Weights of a small mixture-of-experts language model, trained from scratch on English Wikipedia.
Size: 9 layers, width 256, vocabulary 8192, 17.2M parameters.
Experts: 16 experts in each of 7 layers, 3 picks a token, a sigmoid router.
Training: a variant of Muon for the experts, 625M tokens, 9533 steps.
Below are experts of layer 6 (counted from 0) of a mixture-of-experts language model. Rows are named gate (a neuron's input weights, with its number), up (a neuron's input weights, with its number) and show model dimensions 0-255. Each number is 128 + 24 x the weight over its row's rms, rounded and kept within 0 to 255.
Before each expert's rows: "mostly gets" lists some tokens that are sent to it at least half of the time. This comes from a sample of Wikipedia text that the model never trained on.

# expert 14
mostly gets: " |", "=", ";", "|", " =", "\n\n"
gate3 [118 162 146 145 142 157  70 123 128 127 106 105 115  94 158 156 124 109 143 163 145 104 118 130 180  81 101 143 132 141 125 121  72 129 114 151 161 116 156 124 124 138 148 124 137 114 113  94 138 146 127 142  76 158 149 124 111 136 126 147 119 113  90 151 140 100 155 141 132 157 133  99 128  98  52  92 132 108 120 123 153 132 110 116 121 108 111 180 105 131 176  80 118 148 149 150 158 158 136 122  87 146 117  95 148 120 129 121 130  73 150 165 105 123 129 106 186 135  78  88 131 131 130 132  96 102 127 122 134 119 117 172 138 149 133 105  95 129 115 125 117 137 159 119 111 113 129 113 116 159 159 102 137 108 120 146 102 158 119 153  90 140 124 138 123  86 137 114 138 137 143 117 121 113 108 157 136 112 114 136  96 123 155 124  88 133 155 135  93 167 122 145 119 146 105 109  93 107 163  96 136 116 125  95 119 114 137 140 149 164 106 119 173 103 137 152 158  99 113 146 124 134 168  97 134 151 100  90 133  86 102  69 113 130 105 123 128 116 161 119 161 107 121 101 173 105 145 107  87 165 165 119  91  95 164 114]
up3 [142 128 140 123 186 147 112 150 114 152 157  99 103 166 140 137 118 108 107  81  93 152 119 163 121 125 125 144 132 102  99 108 108 132 151  77 112 139 111 133 137 171 150 155  91 136 139 155 138 112 134 113 137  75 147 163 137 135 104 135 143 116 146 154 146 128 169 149  97 113 138 117 124 113 131 115 129 135 109 116  90 144 100 138 121  89 119 117 156  90 148  97 132 156 154 106 139  77  95 102 143 108 101 140 123 140 144 125 126 145 121 129 159 132 148 117 134 105 104 108 155 112 158  90  99 122 114 126 141 175 154 146 120 100 159 117 175 114 162  95 166 123 176 165  91 107 151 144 121 119 148 166 130 127 101 111 148 153 134 125 178 173 121 109 125 103 116 160 147 145 103 158 169 130 157 135 165 115 111 137 130  94 135 142 121 167 180 123 151 126 104  96  72 122 120  93 142 137 128 129 145 136 112 153 101 144 107 140 147  89  89  75  98 114 103 154 182 126 128 129 114 154 114 109 106 147 144  85 135 112 151 116 118 129 159 169 125 153 106 144 166 174 135 151  97 149  91 141 159 121  98 130 103  83 128 132]

# expert 3
mostly gets: " John", " Michael", " Charles", " David", " William", " James"
gate0 [ 97 129 146 144 100  87 104  83 127 159 115 116 141 155 152 118 104 115  89 126  94 106 137 123 132 172 142 151 119 109 138 154 140 153  76 140  87 103 135 121 156 122 116 136 116 124 143 126 144 140 175 125 135 126 151 116 136 111 123 165 130 143 124 127 139 149 127 105  99 152 148 128 134 124 146 118 171 115  99 143 118 131 139 142 164 137 162 101 109 132 123  98 115 148 117 134 135 172 120 141 129 110 138 111 160 150 139 112 142 138 126 119 139 117  99 161 176 158 121 112 111 118 107  86  77 157 140 129 127 127 145 181 106 137 152 136 149 140 128 135 124 112 140 121 156 202 115  90 114  60 132 148 143 129 142  82 169 129 141 125 159 117 113 113 130 111  91 104 112 156 143 132 171 106 122 138 146 180 165 117 107 138 133 153 159 110 143 161 129  56 142 119 151 189  84 111 158 131 102  97 103 186 115 165  92 103 102 109 137 100 156 130 162 143 161 128 139 104 116 108 109  96 129  91 120 118 141 151 140 117 156 150 172 143 138 106 118 147 122 121 136 145 125  96 153 133 170 114 201  88 138 131 163 117 116 149]
up0 [134 176 127  88 106 109 170 160  99  84 152  99  95 162 132 123 109 130 143 117 152 115 131 137 124 112 124 120 185 118 127 121 146 128  87 102  83  97 109 129 128 148  85 113 153 126 131 104 176 153 144 127 156 134 131 110 133 156  83 112 132 124 122 116 152 137  98 106 140 150 142 128 144 128 133 156 135  81 126  98 131 167 121 117  59  66 145 129 146 145 105 158 134 157 174 114 158 128 122 115 149  76 133 147 135 127  72 119 128 119 102 135 135  85 100 120 112 114 115 123 108 126 114 155 125 137 132 125 112 156 103 106 155 123 132 169 126  92 131 135 123 131 141 134 147 132 147 155 136 148 128 117 140 125 125  97 142 104 140 124 126 140 106 111 138  93 140 136 152 147 124 113 130 141 125 150 139 108 126 139 135  61  90  76  78  89  95 175 124 193 120 136 162 145  94  93 192 117 123 144 168 131 119 178 136 122 146 101 114 130  76  99 124 104 139 150 122 151 119 103 127 120 153 134 168  98 118 148 130 141 120 136 116 103 149 146 142 117 163 132 148 101 113 113 140 145 161 134 127 151 129  54 169 145 125 151]

# expert 1
mostly gets: " William", " Ko", " Ka", "ić", " Robert", " Smith"
gate0 [115 134 138 131 147 131 148 139 104 184 141 160 134 105 149 136 121 104 124 126 161 141  79 157 134 128 117 130 115 108 127 136 130 121 129 142 147  78 141  88 144 100 172  97 121 157 133 103 105  78  98  95 158 104 127  80  92 115 123 139 126 107 177 164 101 127 114 139 129 129 126 124 193 172 146 168  94 145 118 164 134 142 111 129 176  99 139 165 141 159 114 140 147 131 160 131 125  83  74 121 157 132  78 113 130 121 149 106 146 128 106 131  86 132 142 119 140 113 109 129 118 132 125 151 111 147 120 118 122 146 102 162  92  86 114 146 137 123 117 103 145 109 138 148 140  96 157 127  89 115 125 145 129 124 102 199 146 107 138 140 133 134 147  94 149 101 111 106 157 162 165 158 153 148  60 153 137  84 106 143  86 112 106 124 117  94 142 105 132 155 137 130 102 136 106 154 105 137 153 106 109  78 160 130 124 145 106 142 122 108 100 151  99 158 177 109 162 130 102 122 123 158  86 160 171 147 165 100 163 107 117 136  76 141 140 153 122 107 130 140 133 162 135 138 132 151 131 132 111 146 115 116 119 130 116 129]
up0 [136 143 146 139 153 103 113 116 108 134 193 129 103 139 139 113  75  86 123 132 149 146 146 137 140 156 125 171  96 178 151 124 150 129 108 124 114 109 157 129 134 142 100 136 153 138 163 105 131  91 163 144 167 108 133 133 102 152 158 128 126 111 155 140 156 113 101 112 143 152 169  99 132 138 145 118 173 128  94 129 116 133 133 115 145 137 125 162 136 137 161 147 159 149 128 100 118 144 117 125 144 131 178 142 137 160 130 161 110 147 139 153 132 122 165 192 180 122 127 110 136 138 114 145 162 142 131 164 144 131 130 103 126 173 136 127 159 137 122 138 102 137 115 115 126 140 125 188 127 144 138 123 150 134 172 135 111 119 163 171 108 131 132 136 172 125 115  98 146 128 143 137 150 154  91 130 138 123  99 158 127 124 105 131 151 123 149 132 146 137 109 131 105 143 157 127 163 163 159 135 146 103 129 128 139 141  79 117 119  83 141 133 164 155 161 105 140  89  97 135 129 141 169  70 126 170 177 127  34  85 130 118 120 103 170 108 154  80 134  95 164 121 133 162 143 162  96 117 132 127 113 125 162 104 100 154]

# expert 6
mostly gets: " the", " a", "The", " The", " an", " his"
gate1 [108 135  92 122  97 151 149 173 167 128 136 137 136 138 146 115 144 101 117 140 131 170 119 152 157 154 108 109 126  98 129 147 132 100 106 127 132 127 110 142 151  90 117 127 150 170 125 104 156 140  94 125 136 144 141 144  93 141 126 152  80 153 141 124 173 137  94 121 160 135 143 152 125 122  78 136 123  88 165 132 142 182 128 123 140 109 101 141 161 153 156 124 105 140 120 138 137 126 131 139 127 145  93 103 142 114 139 120 143 136  82 134  89 139 100 118 143 128  78 156 158 126 112 115 125 147 161 102 134 147 111 129  96 141  80 147 112  83 149 137 136 128 166 122 125 128 119 158 115 172 194 155 152 115 111 136 146 130 152 121 178  83 119 137 141 131 158 144 133 134 151 108 170 116  98 129  89  86 160 149 147  87 123 159 113 113 145  99 132 104 138 159 133 160 161 100 162  81 186 152 144 157 119 127 144 129 107 115 106 138 150 169 150 145 129 173 125 147 127 176  81 162 133 107 161 140 117 137 120 114 132 128 137 119 192 108 138 150 105 116 101 146 150 129  85 126 122 165 102 145  86  98 166 139 163 104]
up1 [119 134 147 120 159 133  88 166  81 178 153 112 162 121 102 143 172  92 107 138 131  97 123 128 131 155 145 136 108  95 130 124 147 139 137 195 127 152  94 120 140 129 118 140 124 133 126 161 123 103 147 119  94  93 114 147 125 150  82 126 136 114  88  79 149  77 118 125 116 114 112 131 149 146 143 121 127 166 143 106 133 110 101 159 114 158 109 131  89 137 155 138 165  84 131 185  75 128 122  76 153 132 104  94 109 130  72 113 102 138 128 130 133  86 111 134  93 117 131 139 125 117 139 141 148 110 134 147 132 154 144 133 147 133 128 169 146 133 133 112 126 158 123 131 106  75 107 114 128 108 130  97 142 106 130 112 137 147 143 131 136 157 112 122 127 119 117 159 107 124 116 149 124 174 125 125 141 100 122 172 104 149 124 110  98 137 119  67 110  91 124 133 115 150  74 157 112 125 106 116  87 131 161 184  78 129 128 112 135 115 119 136 150 141 120 121 124 133 158 144 180 162 143 134 109 114 142 108 123 161 109 141 179 163 119 132 124 120 133 105 170  89 167 140 179 134  97 172 149 150 135 100 159  79 133 142]

# expert 4
mostly gets: " V", " St", " Cha", " p", " F", " Ja"
gate4 [108 134 143 124 141 108 125 158 124  98 125 139 139 126  93  97 198 111 131 133 138 140 102 168 144 113 155 166 122 134 107 135 111 136  92 118 100 133 105 161 105 120 155 149 155 171 108 155 139 167 152 146 152 132 109 155 145 121 141 124 138 118 135 107 122  87 115 120 175 125 118 120 150 123 120 148 156 141  99 113  76 131 143 142 106 118 103 140 150 104 160 143 123 138 128 163 151 114 143 133 141 126 109 131 122 114 106 140  91 119 124 105 144 131 131 153 127  92 112 131 133 165 143 172 136 125  84 142 101 130 140 144 106 136 141  85 134 138 136 130  86 113 133 106 179 140 119 131 120 124 137  95 120 151 149  98 109 121 122  83  86 108 177  87 108 116 127 144 144 103 111 135 171 193 133 125 170  94 116  92 161 129 121 127 134  71 109 133 176 108 129 177 163 167 131 126 152 121 139 105 135 168 116 111 107 116 179 147 123 125 110 104 115 114 101 164 128 148 125 184 139  99 130 112 107 118 183 178 143 153 117 111 146 163  97 200 115 145 190 129 175 140 106  98 139 150 118 121 139 138 118 141 152 119 133 166]
up4 [ 77 110 138 167 167 102 125 118 119 103 128 103 137 137 129 120 135 132 125  82 121 121 148 111 132 132 132 138 132 110 128 116 130 125 126 129 156 181 116 115 144 177 153 116 118 105 120 127 112  90 110 146 150  90 133  95 109 155 194 140 145 162 115 117 194 126 155  90 159 116 103 132 118 169 124 148 122 112 120 157 142 136 131 179 128 136 176 141 107 134 138 104 110 144 118 158 144 131 120  70 142 151 141 124 130 131 126 166 116  94 152 116 182 149 122 125 166 144 106 136 157  87  78 121 155 131 113 108 166  83 140 106 127 136 103  94  99 143 119 132 119 157 121 101 126 112 147 151  89 122 123 118 123 110 125 121 117 116 111 124 142 144 127 108 159 125 127 148 166 107 142  88 117  86  96 136 149 155 119 128  96 118 125 119 132 155 116 147 151 123 121 124 141  63 146 175 138 137 136 115 179 129  69 153 124 159 158 111  70  57 101 154 104 147 128 145 129  63 127 113 145 134 140 135 120  95 159 118 150 128 116 165 154 125 155 124 122 150 142 106 155 138  79  99 155  80 144 131 146 151 151 139 114 119 154 142]

# expert 13
mostly gets: " United", " States", " City", " World", " National", " University"
gate4 [117 123 122 144 157 104 152 126 138 117 130 126 144 129 114 152 111 104 137 152 138 137 152 130 138 133 114 132 160 138 114 105 149  92 129 136 156 107  83  86 165  89 133 124 129 151 181 131 138 151 133 161 123 154 136 112 124 136  99 105 138 134 130 125 124 140 100 150 147 127 117 124 126 131 150 119 143 151 141 164  93 165 134 156  70 171 140 111  62 127 167  83 140 134 143 130  69 148 101 106 158 122 147 118 140  93 121 111 124 127  81  98 167 161 104 107 137  97 146 143 120  62 122 142 130 160 156 116 115 103 143 143 116 122 140 110 153 115 170 152 120 190 156 125 157 159 136 135 101 123 135 127 114 112 134 116 149 123 193 130 123 122 106 145 158 149 114 183 118  98  89 163 106 107 125  94 113 114 132  96 127 107 162 135  99 134 129 117 103 136 160 117 115 135 113  85 128  83 108 112 121 119 117 125 128 108 145  95 130 119 140 153 105 141 122 120  59 102 135 111  95 171 137 100  93 149 151 136 151 109 182 141 168 155 155  76 115 151 162 135 126 149 115 145 166 163  84 153 127 166 120 131 123 105 130  92]
up4 [138 133 153 112 115 138 147 106 148 138 120 128 142 137 111  90 135 100 136 122 127 146 115 103  95  85 102 147 132 156  74  86 113 152 136 139 125 156 111 105 155 156 133 126 158 164 139 136 132 122  73 139 122 114  78 153 112  92 151 133 114 145 139  77 191 105 136 160 120 122 119 156 132 140 162 121 180  94 124 105 161 145 116 127 163 100 156  93 172 146 116 124 101 102 114 117 130 163  91 111 146 123 109 166 139 139 120 144 121 128 193 151 137 130 106 158 139 113 148 137 128 144 136 159  95 165 123 145 167 128 108 170 121 125 135 129 131 112  99 153 150 137 116 121 136 121 147 136 141 102 122 122 162  98 143 113 115 143 182 144 137 147 168 156 147 158 143 135 133 140 151 113 144 119  93 128 109 203 135 150 128 102 158  97 109 103 119 178 130 144 113  95 135 134 142 157 126 163 115 117 102 125 129 115 137 124 133 108 109  92 183 129 140  95  84 169 153 102 148 115 112  97 168  99 153 145  91 121 129 113 178 138 109 112 130 147 128 172 167 116 150 169 136 153 102 132 134 139 172 125 135  87 142 168 112 159]

# expert 10
mostly gets: " |", "|", "\n\n", "\n", "\n ", " •"
gate3 [142 146 105 140 127 115 155 107 105  96 142 104 114 166 148  82 122 132 160 105 108 123 111 124 118 133 109 102 113 125 145  94 143 124 147 149 161  67 120 114  90 129 145 121 106 155 139 138 143 144  82 167 150 136  89 138 188 134 212  70 141 128 136 105 163 143 157 127 131 139  94  99 120 123 117 108 119 161 120 176 152 135 150 102 140 120  95 131 116 125 121 135 124 120  99 101  61 127  98 151 121 123 153 112 147 166 121 140 133 157 124 173 131 121 128  93 143 147 127 132 138  89 127 170 122 113 110 122 140 158 123 120 143 147 128  99 143 137 104  97  94 148 127 116 118 129 150 128 101 105 114 117  94  87 221 123 145 149 123  86 154 137 180 172 145 150 169 144 145 112 140 114 151 115 101 187 139  79 149 121 134 147 168  99  89 116 146 109 136  93 119 106 152 152 128 119 166 121 121 161 137 109 120 117 137 155 117 107 128 122 122 118  98 129 144 152 164 112 138 126 119 123 113 137 154 138 138 136 115 109 123 149 143 145 130 153 146 108 108 160 139 129  99 151 102 139 130 185 157 150 110 133 159 146  93 144]
up3 [110 154 106 144 126 145 118 111 140 123 177 128 119 128 144 198 140 150 109 133 126 160  99 102 190 114 141 125 138 122 121 141 123 108 180  75 110 177 104 151 140 110 140 158 127 107 134  94 147 112 141 165 104  97 114 150 129 148 120 117  95 143 159 136 135 120 116 129 124 108 149 124 155 174  69  63 105 117 112 165 132 102 128 150 118 128 107 122 151 116  97 101 139  96 139 143  97 162 110 140  94 137 134  79  98 138 133 121 193 104 121 122 170 139 134 168 151 107 136 141 137 156 150 140 139 149 112 169 116 113 151 125  96  97 134 129 119 136  96 122  58 103 141 113 136  84  77  99 139 131 127  83 102 100  84 129 128 137 107  64 131 112 150  70 159 144 127 122 120 120 115 162 100 121 139 124 156 115 108  88 155 132 174 131 120 137 115 135 152 119 142 121 139 122  65 119 151 132 158 131 132 136 142 133 105 153  96 163 106 105 149 135 159 164 117 116 120 129 153 155 114 110 143 159 133 124 130 126 133 109 120 126 137 104 151 110 153 193  91 141 123 123 122 135 147 149 125 133 111 109 131 111 117 108 150 113]

# expert 15
mostly gets: "′", " di", "\\", "phi", "enti", "ti"
gate0 [118  87 162 105 115 116 141 144 179 122 107 179 114 130  83 169 140 156 145 164 154 112 107 122  91 123 118 131 138 125 126 160 148 125  94 154 145 143 107 107 134 146 106 106 126 103 128 170 155 119 194  96  75 111 143 132 126 158 148 116 142 129 147 100 134 114 147 175 116 168 150 108 123  82 131  84 111 185  94 128  89 143  98 159 120 118 132 120 124 108 152 152 114 127 148 177 131 189 111 150 111 107 151  70 118 121 129 122 132 141  57 104 135 114 210 144 103 128 136 153 117 113 121 164 142 131 150 140 116 177  85 133 148 139 113 164 111  93 131 111 134 131 123 129 141 121 157 146 165 134 120 127 132 174  93 165 150 111 142  82 129 156 158 189 104 147 114 105 125 141  92 113 159  88 135 130  84 153 132 106 128 110 128 171 140 153 127 119 122 104 117 107 171 124 139 110 132 146 154 102 140 134 121 137 144 118 142 102 150 138 109 104 122  93 152 129 146 140  99 122 129 146 149 147 146 112 144 140 104 119 145  99 115 117 134 119 116 116 140 122 140 162  96 143 105 125 137 120  85 127 147 124 126 144 137 108]
up0 [109 146 112 151 106 171  83 120 123  80 129 140 102 114 158  96 112  95 121 159 135 142  88 140 165 120  95 141 118  87 134 130  94 119 154 138 103 100 174 119 115 126 126 128 134 151 105 107 117 123 124 115 105 161 105 164 114 126  86 176 143 168 150 104 128 111 137 141 115 139 141 118 129 118 116 128 133 132 130 133 142 143 158  93 111 124 157 107 127 169 127 151 111  88 136 123 124 137 105 122 134 115 162 150  65 134 102 150 127 163 107 124  95 162 149 143 132 147 121 110 134 138 121 143 110 110 115 108 145 116 127 167 136 105  85 100  72 163 124 131 128 130 128 183 106 186 129 133 149  99 127 141 112 108 165 142 136 159 173 106 129 174 144 131  67 137 134  95 158 117 114 115 123 143 123 109 126  92 108 126 108 157 108  81  97 129 125 140 102 171 136  95 111 102  93  95 141 118  98 112  86 115 119  90 131 152 128 183 150 135 123 130 151 133 152 124 155  88 133 154 118 158 144 137 127 118  72 134 128 170 140 128  97 190 134 118 129  94 133 118  92  89 103 160 133 117 131 151 156 161 154 105 106 179 148 107]

# expert 9
mostly gets: " South", " San", " New", " Bh", " Ku", " Han"
gate0 [183  77 129 129 117 169 141 124 109 131 116 133 140 106 140 149 151 136 142  95 124 103 123 156 117 113 127 140 161 119 123 137 126 141  85 160 154 102 109 130 156 163 157 151  95 179 142 120 132 131 180 162 173 115 134 138 164 123 123 120 162 124 152 131 194  97 117 117 148 117  63 140 132 150 114 132 129 170 113 174 153 163 112 121 187 130 148 190 138  93 125 155 139  73 139 126 168 136 114  80 160 156 148 104 132 144 146 116 121 122 111 166  89  98 141 162 158 169 144 125 104 112 129 153  72 134 148 142 111 155 107 104 153 126 149 124 127 110 134 126 144 122 112 132 130 136 135 142 113 132  94 137 130  97 138 106 133 149 162 125  89 143 118 137 142 158 148 136  80 127 122 115 128 127 113 161 166 129 125 124  93 149 121  91 108 153 149 139 162 105 125  92 128 100 130 140 123 160  95 156  90 133 144 150 127 156 168 144 128 157 133 136 128 125 151 159 114  72 136 172 111 130  84 130 143  92 132 110 117 118  87 135 115 118 136 106 134 104  73 117 163 127 126 139 165 161 123 155 134 129 105 164 129 105 115 143]
up0 [111 124 114 114 100 113 144 163 113 133  87 132 146 123 141 124 143 109 114 130 121 118 117  70 158 146 123 133 135 129 162 125 101 156  94 158 115 149 162 115 126 151 132 156 127 107 120 104 137 139 113 103 109  89 124 138 104  99 130 133 140 103  88 109 100 101  96 108 164 101 128 110 105 124 129 139 136 106  77 118 123  96 119 164 132 107 128 129  83  94 143 122 121  75 135 175 116 145 145 115 110 125 100 131 147 158 108 127 117  85 145 134 160 118 126 122 167 152 149 135 135 161  80  90 108 113 124 143 170 122 113 111 102  87 146 133 132 114 135 138 121 138 129 101 165 102 101 126 147  93 118 135  94 110 138 156 131 124 129  68 104  99 112 108  84 143 140 103 151 125 150 118 124 137 115  94  76 137 137 165 102 105 115 119 108 129 112 118 114 136 161 117 167 137  90 101  54 105 103 159 113 149 145  96  79 156 153 173 128 142 139 105 100 133 111 168 171 131 110 163 121 153 164 113 134 133 174 105 128 118 138 127 173 113 110 137 113  46 120 143 125  64 114 128  98 150 150 104 154 137 130 148 131 122  84 152]